{"n_layer": 14, "experts_per_token": 4, "d_shared_expert": 0, "lr_router": 0.000659, "rope_fraction": 0.25, "init": "normal", "init_std_up": 0.0223, "optimizer": "adamw", "weight_decay": 0.45, "lr_head": 0.00571, "warmup_steps": 489, "decay_shape": "linear", "seq_len": 1024, "doc_mask": true, "train_tokens": 541900000}
Below are experts of layer 11 (counted from 0) of a mixture-of-experts language model. Rows are named router (the router's row for the expert), gate (a neuron's input weights, with its number), up (a neuron's input weights, with its number), down (a neuron's output weights, with its number) and show model dimensions 0-127. Each number is 500 + 40 x the weight over its row's rms, rounded and kept within 0 to 999. Numbers have three digits each.
Before each expert's rows: "comes before" lists some tokens at least twice as common just after its tokens as in all text; "gets" lists some tokens that make up at least twice as much of what it gets as of all text. This comes from a sample of Wikipedia text that the model never trained on. Tokens count by the router's weight.

# expert 10
comes before: " |", " to", "|", "-", " by", ";"
gets: "\n", " 2", " 3", " 1", " 4", " 6"
router:499495527477484548536503518501483496500555465495541505450468496478563449521450542560484467457491556425547442590501450502475542539468513499480461453567565564524534537558535510516498462426474502555489492458492516559512491473510537470558491567481473489520582451408550552536489500503574482529554559489459554435405480471534501394487564504527572488503530453505444487528499503489520501423507
gate0:580503487506518542520459501440414473475487442560478537481502488494513512497457541465508569498522458488459456531481457515536491507483596496386507433538558503456544480435486589486466582444415469495467521502458494438449502524559545468507478575478490458460464572506508489456469456469500521515549627453483503501488518514512515549520542533535540498513475533489478519506558523550501518569436
up0:424508461492496546502468477517407478492432515505470450517475472568437481436501445555458523481497486490484460505496519493515564496474445454492535472498499473495462537524540561554463536477481524506450507528516498526476487528540548484493542510482509510505480494479511395475498522476512567490459459438437476427530560477538405484533514489452579594491590560477458504458458542491517555501495
down0:519536490504499458544436524474477509514532484483474448551505509524466419494529542470484496525500480427518413443585416501549491532493512486498450525468520448482549481496577515481518549457521521570459501494460498509480489500467522463497469484526511563475467571498501435487524517523471452504500506472536517503528506524505507519509512508511573498453542512432579517426460526454476478506471
gate1:449437567543485494487464556556477509472509521424444531547446486524501493492492508512484543503457493579454555458516472528496487452452516492548498485501479524526421468544510505534451540470530477585551506449480507523389493464531448472518525483510535543533545535490527500528487473480593508547519557505449504488529429489484466454493437503513512451534538562578546507502462451502486585495477
up1:494532475597506475528491490432484501500563437479500433524427509502503529460486494495528497513542499515506448513531487514533474575476474531414555463514445536525481490508478495461508510475512496537409515478507449511448479558430465594441491440515500528426528475495471454488507476540469543508460511465590485507491548479545556501542518540435505474477531461483581529414500503537476476498509
down1:522528474481547516482489518466498547468560522482503508471496541538498521485463511511458539584519497446534509453497486491559480505504454501535467511555524416432482511488505473503521527523486472536444435478491441470489489437543499505494501596486504528546572519468524444476484502581483440454440493463420510505490505515517533527519536458499502514503465557530522496522590540489481496434475
gate2:459451521537521433513505500510511482501586525520495448466519491514536478565470521477426538425565507465454466465475492523524436509455534457599459493511506525458549487541505534476504498516544465519465565553494521512476498489415504459518547453525557442564420469457484435479480531467546424589573539501485481507487494509500546411522473502540484459542548530541452545514506465501490424520506
up2:507524496473542472497527539572466528440492482498510521538495575501498484537441569453554532469536476516508527421468484550503425501471529449590538513566504448492532435549481533512478529489559477523464467497473585498508492573484501516493473403543502466446372485521497411452507500481529486470561508470437470505551522518559559403520461495498442548505526538497529586504496505497503480538464
down2:514557507508522534473530523522482527450499533516535521545459487540500542530523552572488421469576484503495529503485494515530513525555471430433503562468502513554500454488468490468490468488470519523504526469590509495565555567558484559408546510471455507444513520541515504461518448495511592505482436534494445486488506455480483524454569499433486512494452503476466537516519534564540498511535
gate3:484494472480508557551492559467464509472434505523499468475513457498572536489522469471446556495525511462457504463601523510490511532489458520513604457609539410495450502501526543479473520510517487480491516535496611476454353515525511498464543499473535479536458537472487488477540517488467528439443534441535499543457568454550554479481519547483500472472513482393487527457485518457522526475541
up3:578513492508529508500453530549490411443422515510491460490476483543506574490512507482540498463489556519468525501608578541549526513490483438557563478459515487450546554505470559496512482502520505480513582538488571473518494484511498520534530478515515536442538484462532451529537498496422543441471531469515502559476501559545553474533513486473407457515544397461510492569504536480500500470476
down3:523636501462530543485475414447453549492478589532414473479532500540481544516514514574511515477511431512519487556454470494541533504379378497356479477452482483521596533455549503440555515548580467491585505449543478487499494444509524532453515516507489511519473505496484504484501482545499500483422548532491526501496479522520493480536471491508493479443538526462572557584469435505557502481465
gate4:485499545481486470528506473536496464514541523490479532498490484529404509473554482491510433398599518472579533475441495554561458540499579475511463493483456588457522455544509526466666486488542456470513463485491462492498494530547467478547447486438475482532495533572511531488492474532557461557490541527481486490499513477517555489510463489535535511500493554629466447423432485496550454549497
up4:572481439555477473479416533487501470501466498505507481454571545524525516511529514514563482478512503546529532466496498435452455382516471511478530431517496509435509481488437482489537450531505487457478506535511425511461457529540486467486496497490516506529522497516532517561496438503511443509524562499488532566437550485481539580544533487523490568465528440519455493484500506512480440453441
down4:600479471524526524454489497455479551485450504512511529521495513516515467456469499481515505503546501542468552424453508515465519505530531416548501464472520499539469444477482506540459509549490531526484504505483493524489551462508475536543435449549522548590494517498498535439462448468502560448490506532495567489516482456472478591570502531457511492496460505459518525564540474516554504484526
gate5:486506487515456475505540463537521449463478542509536482502536521450492464454530575449497493457502551529491501476508519481537472457490542486481470477581456478550515488479397508517555508415510520449509536475566454529504537551462437426536400547447517492491511423466496480500544450549532454498506622475476405468465506525460502455499482481518559487489507489477451501468578559488543530442512
up5:544444523495550489486469532511485505527505509525512494493505449496573443515460537446508474495513436403534452478514568581472532495545548459487489473475514452482500502490560500376522467514461457525449559515428584520456491509517489378506406500488495527522504486502566588506542524473503541460473540467551495480475588520484485473513562526523484480510507469498403524480479518529510535489442
down5:505544544560560461521520501469522451496578478503440445497548530473431506545542493480479485454479496515576461519471532476535524479574472492529557533406506496433513497531531546550450438500505455465391522495518439452523506475527523552492540414471486470490487501499519511485478514470477455443519541556430547488485526517515490536467472545465463530448429556543463476504494465508500432529505
gate6:473421543478525556458509458491434563486488531481524475519513477504496508497528481467509523547460549501542510534452446396509507523536529543561512528505498441487483550586529561463529548521525468498527562523433504490503470535453490461518468474454458536446473488517449524462488535548476528526460493512479452492516568505577452466490524541510507438503543444522386465443549530513471556531609
up6:522463504432522502476538539508432575443512496513495519514552531507573509488465530494512473518523470511522521572465492530507515451492499508473481492466531499516386579501481471514493541530456573385494544552477468494518462458498463466520567485420560449523519499564553484463494437519530513467458434485473494525489559459473474507468532544481511467447537475462454489411520582448422512520558
down6:500535534448507451491470460504529434472471511480458480556551495542517481489444498541508450501496548548504520505441526544427510464522502468590488577478423449550538475501488554498483429590502520546451528534504529474577500559482452492499434536513500443459480424549502538555521496466434490507536477496468518504505502499498497479565503558537513590501489510448502567463611553490517508489598
gate7:550531547530531444572494560496506596475563470490572436426437501422507539454521540510520577458424472521530484523489541485499509516477541518472499549549468467468493508539484571447530460521573532528527552504525513522565564519474549540456453497531471450504489510560543434539496543575501514516431495443419524513471544518469511439587539576529561558495512440499558553568477439517492499407529
up7:547471486583534528500488501457541486471533494564522499503513556442496515425540470474403502443488555497526448496489506477437571428525519473432498440533456492455478481590489590514454438502506534479485533457489540502488508586390548563417469520529398522472502470458461531441565461536492540529424525524494491489441508570442531509537552546564512461489460494506547501520517443534458572439556
down7:501503446477494488500497461584495488401464504540520505495448565467500567495502435436509547561438471481548503538540500514502476528541489485509492507570499463508503474483540532516475538508494531504478472538532524470508503575492459512531507501549459520486428454501527517485549508471461467494566530501499518523608481487441551474522424515470495447464503504487513504512515462489490427483446
gate8:490468528522519532525516532524473481583402545443526510493466492551432457536441538551535527498482567471460512562553474483422468534492470527541516539454494527506512546504500563530470499506427497536511530502503565525484524499492499514561518441485437523454485482473523484507538545534474502533524485550542543433452464459526445510488535474549511500507501545520473505455543536587499447417465
up8:516426554477533553549437537522450509495423480477436415493520551546512478546495513485458532568564519568491492456453527513512527561534430411486512522465522538495514490516493456569425476576455478494502527548518600493518503543552501502439545527459502541554432480553543508507444501454522513489445530513472516452500497503466527511542473477466524499496467550464479506531468504445407542448512
down8:441488526511497435517514451484529498509503523521466496537524485511466505536476501531428464494495401535537500508483450482463450472565498522399487453460470561453512545469531505491490508520512539514520599488497499473435410437442498502534480580497509478488486561570472560498473589519449560497510461529516565427552483554444524546492471514485503475490442458513644491487506517436472472514499
gate9:509503464511539467511522498487432469443471524496450479455518534525582479511452527486520519489492483492535561524507564518486493528537550468488525527559528442520498513513550576476489487540499546455487532502466528486506494504504452531529553496462482487539522401499515533567534538538545534568517515556386540495410494517491478490436514465493483482520542566498505560468504514495526486526511
up9:456507478479455556496467455509463472507532581491472503478523479430510463482471507425480529511484548483461519455514499453451578551567470464505544478532496484452517443448475458465514544526481486508440540557489528502546431607550504567512507546467505483509439474478508483477458543512495497508489565491577402541508495510524561494524540466555428506527490534475451583487515552556545487557499
down9:506527530531573462458552429526483478488454491557466496513528505544517561545520504470506499517523469484487435564549497497513485507449525501503525509479623486506517555540501505452477511492569548477524490505456537557436494486495551574481491572430553440450487529560471486451510411519521570454550469443512465532583501473562511513494507517536444521456463486495532499580567473599508504516531
gate10:452480488474484566484512496440489498481453469535426507507462493427461497420453451511494456543517451504575493518516531458580479562460508541518450427517527462480538535477501488464498512429440460476530506455490593498483475548494461415516539414468558526527490442505502562450459495513536483503522528513467465441478523496497468483506531461529502439449534492583499501478479487454476572540541
up10:623507454578500513543471473484489482529488531477472480557482576463499476552530554480501532519483499504474542518500590474500502446481492454517471514517434476509480499507514538499414520506502494523497449450580520462522515500517482538548435558485569478430517499532408496481492497491486515529501455465450478553538608460515552425503499498529556490538504498489489482512493527585494490582542
down10:470465496560510422471527518499505448494470462490530507485458498462511462484547452460518567495533508526501544505487502520455508475490551532480542539464514599519532484463515485653438501478488464524562517477475516520543469557480474480518548509451522493492463436570522507601468471473427441480569470523482447516472572521543480514554459494479487520477480461568457461603435526519427488533466

# expert 2
comes before: "\n", " (", ")", " The", "N", " He"
gets: ".", "-", " (", "'", "==", ")"
router:462465525443489490548457505510533517595495496494557534433522383520581452602497585467519502415492451451544436576466547531489547536514527503496459486543447556537529526529496487411539507448433470497477563527492505521501540434522513473548518548452505492453496470463526568504536499472598504459477468526418466458440486447496416413470573436571559539519537500564460520497524491484495490476485
gate0:476458569511461482487536460506589455530552566503497482517549498520486506476484501561504477486534535440492521462499508488490563404552412506440471423542458427543476516488491484540495455476499474500458536467493468506509448523412527512504499408516533433524494486508476477512526442522549518472509499544473442502526503504477511466490506482465520499481552590538495585489466546488546522524574
up0:631542412480544497506569454518521513481454492496528478547446498492529507514489523449484466587486588445541547461522502474498434519574538479419466473485508454409465533444477464480459521476525517506531495485466501543529523476510455492554502420506477462521492513482518470536469499437462518505493478505489547497505500549494472555469459563525516577506485454552510508561498487484512484512515
down0:537553475499513515524479488456520424444519532377460478592547513491530518523420540447500528524465498503452499492543496445492569473479501524539495497500531495524480455481535573487503496511492574485557377534512534461497556461521526446458509560431467517464544555486441539539504538478486530420440561494520524499510474494506463447553534518458480500517475559469555459505521455495502496512487
gate1:492480445493530482544478523518541504476544548450557517526532475520501431548449469545488479530516500566476521475592493556447516560509573466491447546437521573503542510427492492562572390509431546541429457559545528548491398508498466529456481450452424548511504479497528497489524495466489475444464526500471443465496484495478543484431608541493512543516524466462471512435525512503435487470503
up1:444441518485460512509516520484530493446560518458537504544471555493490464489491581387534497559556507451484527566513519482502427447449513511515571479482542505538491520534531599529567548487486525497466573441505442490516510513525504392484547484485556477478525567451497539505427492460490445472488519461515538506475508486429535454413419565518520515505567485560475458474506511513473505426536
down1:510488494488461541515480499508486481456431518498587511486479495516518553469512489538537621479500489533429525508531479461447512596511438429538469493443448489527525551493425527530529478500511436547514556556595540467416484497486487510532526470517519474455529426490529514488489499489508525550459528554458449532488461534492494569530498500524562517460460542486529513518470493539520539471588
gate2:424494523518548466489505523500493490489470535468510568420441462446558445516526544544519522456462545521501500461464442548476497513525541412530502519546510517448549545594533421481523474454414397492466560508511489495509491549528490501446568477540464447528454536459490544485533454562497519519478458458424467522463515523513451484453521544464509474448514509498432506544507519571468539496510
up2:506527538454575508543528571528514523500502439489486487498497526435549510519507482484513469493541464522491485552512543476595530518503561482516453469466514561496457485397521485512491466479548515501477492449508542526468429511469498454492577514503552517522467412538483472516451496482433468521557494543539476549519561490479489480541473513447478481560467512574551514456514469469457498522486
down2:441569475515477571546484524545542506522521516461444528531523451547456440491461482456536519474383506587518492467482507500520536462486476507537422474528523515477487453537495473523579509437469549535561442537448457527503540515551519436443477533477509550487523527528595488570547491553416444400474511533526478540481456468565577540486459473386549479458538473529475472484518506393585611500551
gate3:502498495534530498437501531522483491492506495491489452514521506471515455555497508600437462513500425486485458514536521485503436516531516518538548480519537420481497498448516530560483454516571563510464474480484457496523538511448538489528482543526442498509559522475509496525442600563435484543502541602543528517445475581417446534472457496492508445537472495587479454482477576485551582462499
up3:487481508552454480445449483477547472454492528568465462485504488525455469572477494478513503493496511467494495516479469469481510530523495478419467513475442495493508477530497470538464522586534439487577389543508513489461527494486483545473508482537492534438491484470509513490517535554600461503567515461471493531469539437496449390531560489491508520508522498446457547534479518499528449588534
down3:494581406563474458440491487536497515436448474509524468548516491547462487536537549532483479548530505483508408514464512495525512509487482499513475451430515482497519510600497542474452467518484539497509529467452475514486545545477516517485520530581474457516476589432567510540531546491478500426423522482486536481540548486468481513502480541514599474511475504517485506476510480477579506530454
gate4:542471501502534503474476455486529427505534566469518578441512490547529489512474490526477481454525549454436497504457484537536479429552499468483503529395447504556482505500464510430499425502517561477511428522544466487488452455531495531443567542450489511474534503503558490576515511554425523480494535497476533501564441517495552518509478505520512496447532485527487503503531463483457536471459
up4:448526450409588560527534408503495509527477450539518498472513475486527512610512500526438515523562512492613529522474523498532529551471535493502476508505474497522456451503559514476482475506506513517520430484498456432412406423565477534534492516575506491478446509526424497486498511524509519456473391505550570423587501497469430491440485477531522534492518479525528482475461525467510455487533
down4:451485509537505469463463499447524515461535535575497466478535531573471440482468455499522498486442529472534504479570485486531447513491500583441446510499467514503493485595440521531478430470539462519522474486543523528489504446518498537491507481474469432514488495491480484401509488474471474566507506545477515440518496480519504426412564546522450540508505462536536517500507576414460524563496
gate5:476483511507470523557531516438554458556554497540482479529559451483465475521441482524523491498483568497501496560527465506520453493531537481451493494507449506525471486603510584489517519422477455522491501470531511506531510550568523462516494548483499493565586545467517530485511478539592509490517528513492521564479346433515566512511488486486500512489519526444526482524561446505521530434500
up5:537508504519530510531497495507526506514456587493517586541527479486513479434496535491464468497520452499513548536564440592437469555548498430418452497451463480530465541524488417425483462504500507487566499467554562491470482548450464481483488519434530427480550458503516490505533546527504492479428524507485501512523554469510481549488484513561522502531515534459467537536501458421455487552495
down5:576515526518507496498531530522538490473475563465475502527435493478490465553481488488502543513497497499601513441475495451442559517534476464454526417474490469462458521563490546539577531527462549528495473516509517510440498501437544416470489623451480467501475509505427485446494523507480525496530545524560489538467540544497498466515470480507518521480494464453481424526501496589481373444512
gate6:465506523485496542509521571546524475526505515571578518491535497516439450494542491466488496550511558492534452573456516493457478526488546491493555463469515398493423518542509513444461496531407511548489553529505486429523485485587520464525441490467520576455565561486537490494366503537482537529481558464452584486500572470486534491576619471466456441456518457530514513506537484439444519445534
up6:571511497548486477511500456539491510559500558484522480510528490524529455499531425490510451532488500545508530422515520530469477423428548571499416525585583495438534502543387451517454481502528521489476496446459524476524457488460529542457445474537492453475482459457535451489595541542555482555473496458580493498468507485512454458527495495489520470483394536488475459550467558526487492502490
down6:493504464533476527530460541571458497490506552504499507474443473473552493550516563461512534476431494509470466564473571527521454514527526516512525459534531525520483520547434538549495524488458487497496501550469469546479443470467530434464490458573509470541485476434510511460567520485477510429569464517540522484514501412432478536518511453528391502436547528517494562486552472451406473436558
gate7:520443458515509544530492481551505529526521443512524495475525510537548528549542539522491537492459509507456445549469519502555490537449474514494535450549509507477464407546544509463456562524494514529479471481503588496497528386498603512537486508543545485512597559532483498509474479479527487486459510528507501545510511464469493466466476506484474505540530565399557438437470472506532446438466
up7:462514492538550575530459530519436460564489503541528576526454430488497417478532506513442519500435500505517462526497525506505543528491564563503514490552563524470524497516550549494452504468493446476543503494519504508545523540530496487563545508461527440502476456432503491504435457524513477576502512476433553528395550533475454518473527457456461491442548546507441450468544504472487522472500
down7:473573518523495520538457476474491513525487467480546581421465476485478493515492484488519455520542535518489443498503484548470479471534562539505497456445541528539520430514479492510530448509493508504535489485516474508509536558574505453427533447520455457456419449504529512466497565519476470494511539548490520517566508536517474613491517475467475509471532506533614542462538555549547571493483
gate8:474451532482552478478511504408560503554472495489467432550464498503436496464555487541560578510570494485464495552488509464475502492535477474456507434492548469508462497504523571539502475477475426458493406482525511515489489494524428472480547526460469515523505487518451502534481533493550471543446505516513500443495563483541511471550556557501519507506485552577520537573553523475535541498542
up8:548486541536492501494491504506553477456494487592549503538504528521455459462419489500540374507512491439558529430535443511497490541532590549552534463547523509528437479489514548523533479443489507481452411478581493548561488599522551484486492491493555542492455526470499479513477452525435612515473496502507460509506455474551531527429490562470493499431513540482489465456453535558494559471473
down8:438471455508452414402513505491564449497451541496448501516467476522466445425527533520495525478532509496501509498459495467508470447455513447472408405464478483493533479552520444479561416588490472510484471502487460529489463482519461492488545526445503482489491523521531539470487556518495558472433471560560573528515521434486489507510516526490520532493507493489469550516547470518463533527495
gate9:492572568534440570431554520583465509513523485538553427498488503519516501425465522441482482495527539486504498599520507464500586523509464494488560423530481508474559479546562512466461528430458415505487526474516440485420413497473495572480545503486482485477454476582510511486549557458544549472395500497547529498500501517543498472524501547529577503615478485449507465465552458450510516539487
up9:520579488512446504444498410495515456531527513488433484467581542439515475489523450453539500499463532473444481488483473440548435471486518550576485493520468496479549478536490447530503493515533491514518544517476412394481437428498445501559533549533528596526523449508533458528518497471544482564428463452505528493518443523484514463493500464526474493505524490503461457454498445489493429558467
down9:451532581568476491548443491512532589524414497480532589450439518547525521544560491445517581564471476490477478542511492431559492479505588489481548424494509476461478502525457598488499499506498474518534500528468557410532499556550474476536458499430438456573546528533539527471513546496491492486463501392542542448467406501549435519461491477536485532472455512516498470548474489553478448514549
gate10:462515428475507489515411489527526436454503472534489501418546540418467461522532527507483529432456530514469454595547579546527495517522468491559462518489486424536413535567461471543508474509453524455450435507533500513490514537522583508503438516562520525487494474535358468505480463516485425431438558500455454475501506521485514464590521486491522480492507556480552456493467535470521546412499
up10:470468451507547464563489498508509549509485511533530555512532502485457502617447556577485502565492552525448522520549456506520507530498477495454466552456473593532485487481500552487505484472525456440537505449567543540471532472521471570496525528563439473520535435596490566520522462478468509468488474541558508521507520534516550464543491527505439607501500453475460509481480535538474540498372
down10:513499527483486472525511535500495558531483487480535521535479438501487526469488461514544531546589559509483501452500550512512418499469541491521432494628460499530457481480519535543499436559546393507473497496525505518517485472484506576457475514480439458497521490551493451450462495475520512523566550446517466486442561414451513555479492441533493555527577487540501494534523484512487466478504

# expert 14
comes before: "\n", "-", "|", "==", "The", " The"
gets: "\n", ",", " (", ".", " \"", "=="
router:442523506430420509518479501430506452484511521466493592430515486520551447542516535452519470427506551447563499589511506547485500531486517531484475487487469569490505501525489471498487514430458455520476539498561499490553508505539598480544509584455457549449488475449461564490505532536567492563501529515459483468489524491548460411466535482525606467508586537558441434483484469531494483487482
gate0:546494541461489446549503572495553546444534524510546474484480571521519487499514558495552508437495540515469545542531522476494435474485478504464468529484480500533512495484419525444497547489574417502513559511502437496515568515487543593477584487522450505507503478492472481479550415484492543492566497587559544513447529420512512422451508525556502493466495585518499477370521470520568495490446
up0:508547524505464464606505506430509537500512484524560524475471492413508476505505543552515545463445523572475512513463491463519522536531523464457473532466444437465373527527544532426469531488529478492503526546535555476507556497509441542493447517509431416511489498482495478460516490474529466606521503528509487516518456485450479488470484433438535473523422444557513532420540493524476528544462
down0:487556439446482543531537401444617528426499553538586486523475537480498514505487464547483531483500478494491454520466428451554563534558509466522492522483487478476564464478490439495451457494484511488483435551478504530483452492486517559527556546466472617521499454432538501552497552512453560522457527497485476486518504494557466508493496470469510504517516553544511522583383539494493526596517
gate1:435482505527525444539441497465480459548521532526545563536460460516474443525412496484480512474538513575534525535524488529491510476470561495579518611480605458541472519507481473485570513459545521479564444526503519523467525494476556387489450438479403539543517514559465552566475476510543487514430484534475469471495562578537410527560526518520540438431527592494491523433508558479501503468513
up1:555504432482490400556503462460550555444490539474540492466510485527508393550484539525553479565459538572569527476544494462562505543489527536507479480566459553452488460520526483480460506528505564479408481516477556475484453634510501533524527507558538495482536468480453441472560435565517555454507478536544493514456457497426560465527476495328415566512498436503561435543447507450423527512482
down1:433505527506415520533555457502423452442582488495522484475450443519416466504573451514512500449493514508507411506468504532541585525563544481463528499426522480556502497537468476498429457520401484478525419480435534499488460515529516495553518512459461560488482485555527491473523500565507471482536485453582528501538525507390468475496495532549496513442522497535535514515507496433575480446552
gate2:496538513438449517470572492521532503529490567505479496474490541518547484585502493544512521487475453514489426545457525505543443516510460447478542500506510529571523523551531467459463448522468480547534502513455478484503430462470470493496495432537464545414469512519456523493513508431602523583416563485471501528464499477433458517495538473512540520450538421478450492510530492570515472520485
up2:480501445500443434539557483521539580509526495445491510538484458496441582482450473442441537554449515495457489499479483571464467523540531509457481477446541458571517520574443506564520458559416514511522556475458526492515472439430516601451513523446482492510480452496520573400409492511573465477473525443460456467503523521499527583488398472551486597522468537546540541549492362499531477476577
down2:456475510427529475499531508501503561501516474481498530440484511535493524508472556535451499533557474462537547522548471420516450520575501475509502507516441572442446521458477491440439509478483501460491508433555454479445466562426490453495517541542456501522468495429477492486532532485524534495492452497487534476463386533491480516519550456515485524542454551541576509467550499511510527555541
gate3:521482482490435454456586529536574523508506488551498454454516493421478459492575511476450578527532504482601556570521472421555507542429538467557527490478405480509506500465555522484593469568491596549478474502492488523460524500525556511515532457564483448473527528504520423522457499468515501530510573507489504543560475524498452508487514548489530496470450534531457574523466493543495514482455
up3:509509473480477548554546485490555486518440510520552529558519514491549554470416540474486455521472551495507490448487490554417557502537472564478515499528526522508550442448491486481488530453450513531463482522549549477524461516459464471476534495459496508570507490510501488500470490460523586482499538506506494493492527478464550579503495476451485454533473509476545528478524497483449551434536
down3:506486534501526486523431489431506420556511470576528500534469501472502513513471551491447498493475491534497548535513486526507446543515520481466496525474543454497505477479567494439546523547449434506473584505468434457504491493567531554504472498454520476498516420461511474483477431492510510497515487508477507404541471399535419481573448488480583565487523437546404532479587490487490540486443
gate4:492583537485447538508505495467509497492500488482479463509581508489534534456551461514466484497539510443471526589555464521489480524493529511606568514421486570506573494476483432436537507566593491547479532496491508517544474533519468461466577500511461544498554509471489556494568548565544480543412527437545388474495478464474476426468473487528515565560490538575479485533519455406465568558500
up4:475471487556455524519529560444526461497544512538531491555489502438479531524481507525495471542565516439450495544513525485459528494498523532575510476454520500512484553538501591533496480486557497508517449540495513552467565508462540421529560448482523524539492559516486553516514535538469483511495605404524436510507565511427569547515501530494483539525523467494514445578490495484447484487521
down4:495474496489512449519576421456489552502517455455513485519467484485537485518500448531551503499516520422444520511466482523380458513481537482554488495489488526517538488474514494481475514542505504549484457539458459509521446535560494434517512550549506498556499529491466494448523478523490482485483527474537385547527550507507435487476485478459463490476467519512480465544545508490506510540443
gate5:466480556500413449473476556480462502545501521492505470522501568508490516473527431533523479496496378450513448527495425567494494474495482534455447506477441571498558487524470508488555499557546441437503506426468497506558455506471463527542497509474467564479547477498537477510475464462487497514496508463523542506508516450504468533501525532502524496523538537445564486547427510514510493484501
up5:431483517526502427490430507454486403477487537505506549464523518503528489541481559495555480403539501519502539505475610463484527453449529555487475507487532475503545468515521446462439478512462499438513484500541566460495515558488557467459454523480546449463512494461554506532515434561513570541569588505498527461441500501499511520500465503490469493420535517462505544475541559474449470475519
down5:560506380573435487466506516447508528523496487525508466461511438533505487566517641528520518468498496530560499478532526501503517506526505499549550487505452510531520493482599544499510461509530525478486509482494516541501482567432509510481501613486529421520528534529517499532472521423500513445484525491514534509484503488545569476502528513476560513524540493500489522517478495506443460538497
gate6:527524532517555472524508525470492500548447538523468572491521521540522430509535488474476527479457528500483455528463587458435518560432477518526548484505470534510519502511539473519443479515458479506471463495423410472592506499500448444535517451448453560509514491478490553509506508452536489451478535537479562470467524485499549470444501420500487476436455571478520493488553453444509541451439
up6:531456501449527539497444505502478471528449572458492504491501506528514479455511523554532496509543447501473495482518512502457510441522515529556530555487554529576464523499526550507444528487532478504442477463466463476502449492480430513523499502492447589540541502464515536495577512483441522472528524500450507447498464490548456558435506491549477466461530515459467540535565512455486453465503
down6:481521539517500515567497496584468435492489577523521475498488547493521513467532488494438533465555522455451454573537475461531571590507490492548461501492514413506529447504515506454444513532502491473505452481501475512558458436439507506491481509432515501537496517504442498526540507514479527575511478473469541505486526476482479479538509478596533489517490497426571473477493468495487450398581
gate7:488556531529556447492469478524519451498501450497456444509459581440511568483531469536468552419500493530499542585446507446510457440469402479437520552488488539503409470547500522479517555473496588500475512516525504381550531521481541474500453472556486559492408544459465468459509549540501571551486496496526495477498498478430446524495552500445500504488511517522545557532528498558494497508564
up7:515500469527524443583513501505483485505507497540469538480478478506545487544458529442460547413522487510520527563471572554532441493576502527473586494518559426473483436487500509457494586521460517528467430470502501468488501475493465460524502525476529574501478484476525426482525502508568479545545522500533499606527451464473537471444586498452490511505484436523385490531476506502444470515495
down7:518459441522510496465490521529504561515534530508489494548515510496499484497537501511494499471442481487509500539497492492475517477550519464452528496479563478514517435490516538476525513471496420518461492471513540476545513498489480503529484486481462555528491457465508460491446455510491531486503529489513515489526495481463484490510494508510522536541504485508500511478527496502493483516502
gate8:531524481520506492471506478533521525513558586504487485518493490474602462453567457527451548426535517495502535487495481564461512476537514478490507471556464542519486497506495471527534478489497484505440524512511452512537519530516471470510534473466511432454534452453501509546559570524529516506523466492479413518497456464531461514482513498522529492444478564611537462513467488574444523560464
up8:528547500489493485481483513513547497517481533509449540526493522475419506529436530519483498467542546577482478502417523535514442508547512472508443484477522456535517505529496397523495524459421499472499518452524448552497500461488541531525410511415425498485455450556470483491519508490485482578517586499475480494504492497529498399550523535530491556541503528471473582500531462541543479522453
down8:472499506488512464546411508466430540456573452450513474600506449513601504567544512484456508560423514479534462452489441524480443538499490510442525569502529520460495531493521471512507478518522568473452532445477530517481522594512530549551481568583501432536537511573555491483504572541526512504491560476496491510482532550563449516557510538521485486538517562512517485467458422423531454541495
gate9:395526478487357474519459450480422514544562579479557498473559495489426501513487488528497531500510504504464550564488501466553480555526548413478463566540498487532507470514542567475583500511500438551462494469535441478482492577535490486513458466549479534477510470427505493487426527558431575575400545457438572547484549401521493439486458511462549470444510457553466404501481487500509492479447
up9:500460478490493473531529501492462448568529526504487352447550461478478531486501426463521439450470509535552518445486532547547537434514532494451489523558558476481487466523457446530570543457445534474527453528581428478493500447472441414497506557442482475466495555530479571562517514495475587528437509485510509455519451483498551490545497437565491539501476525483507473522484452425439530515470
down9:572480549509509527550478464520545456505553588498539462528503446572446478539449530548478514491450452511459516481597556481517532536479476575451654481491479514449541438401477560493532529506447440500440552465457462465538552479497454433528567472458525472440508474528544491464503502502527440506466505538486512447510527411468525570489565472499518449532487524547507488568563494486487451535557
gate10:505594506448559492572461567552571440459528487508537571460523575492479470509511480497510474384585533481436495566513463427439453481546515504498533422493454492508471459552523506490437502484482452540516559470519453544503513450460511543552522543514527494476534470541502469505492509510444535494496534489552551464511480488456473497570509505471569488499482506494499531595575486481531440453536
up10:466497469562480447605528488450509462411423524531546569474551554482490495484477499580529500480527525520485463541494518467438469498519377461534544545501533523484505537529434558526434545480516466525475513424485503508548487438484517496561535455505492459461581539474442498513498490567439471523510475442545473491539533453483497467492431541526494561501576545477500546504540379532572472469452
down10:543499527472399479477556502489454545471534477504498459453457461484502440453513499557474504539482478443478476510512502504473508537497504549569529436455519553520480452429500446526462427430447411521526494553482508526465529506495502503486501526531488453470538516451456481532495529529487472397462509550513537491504494501557508482447481532508539503517537492594530448469501468434490484549466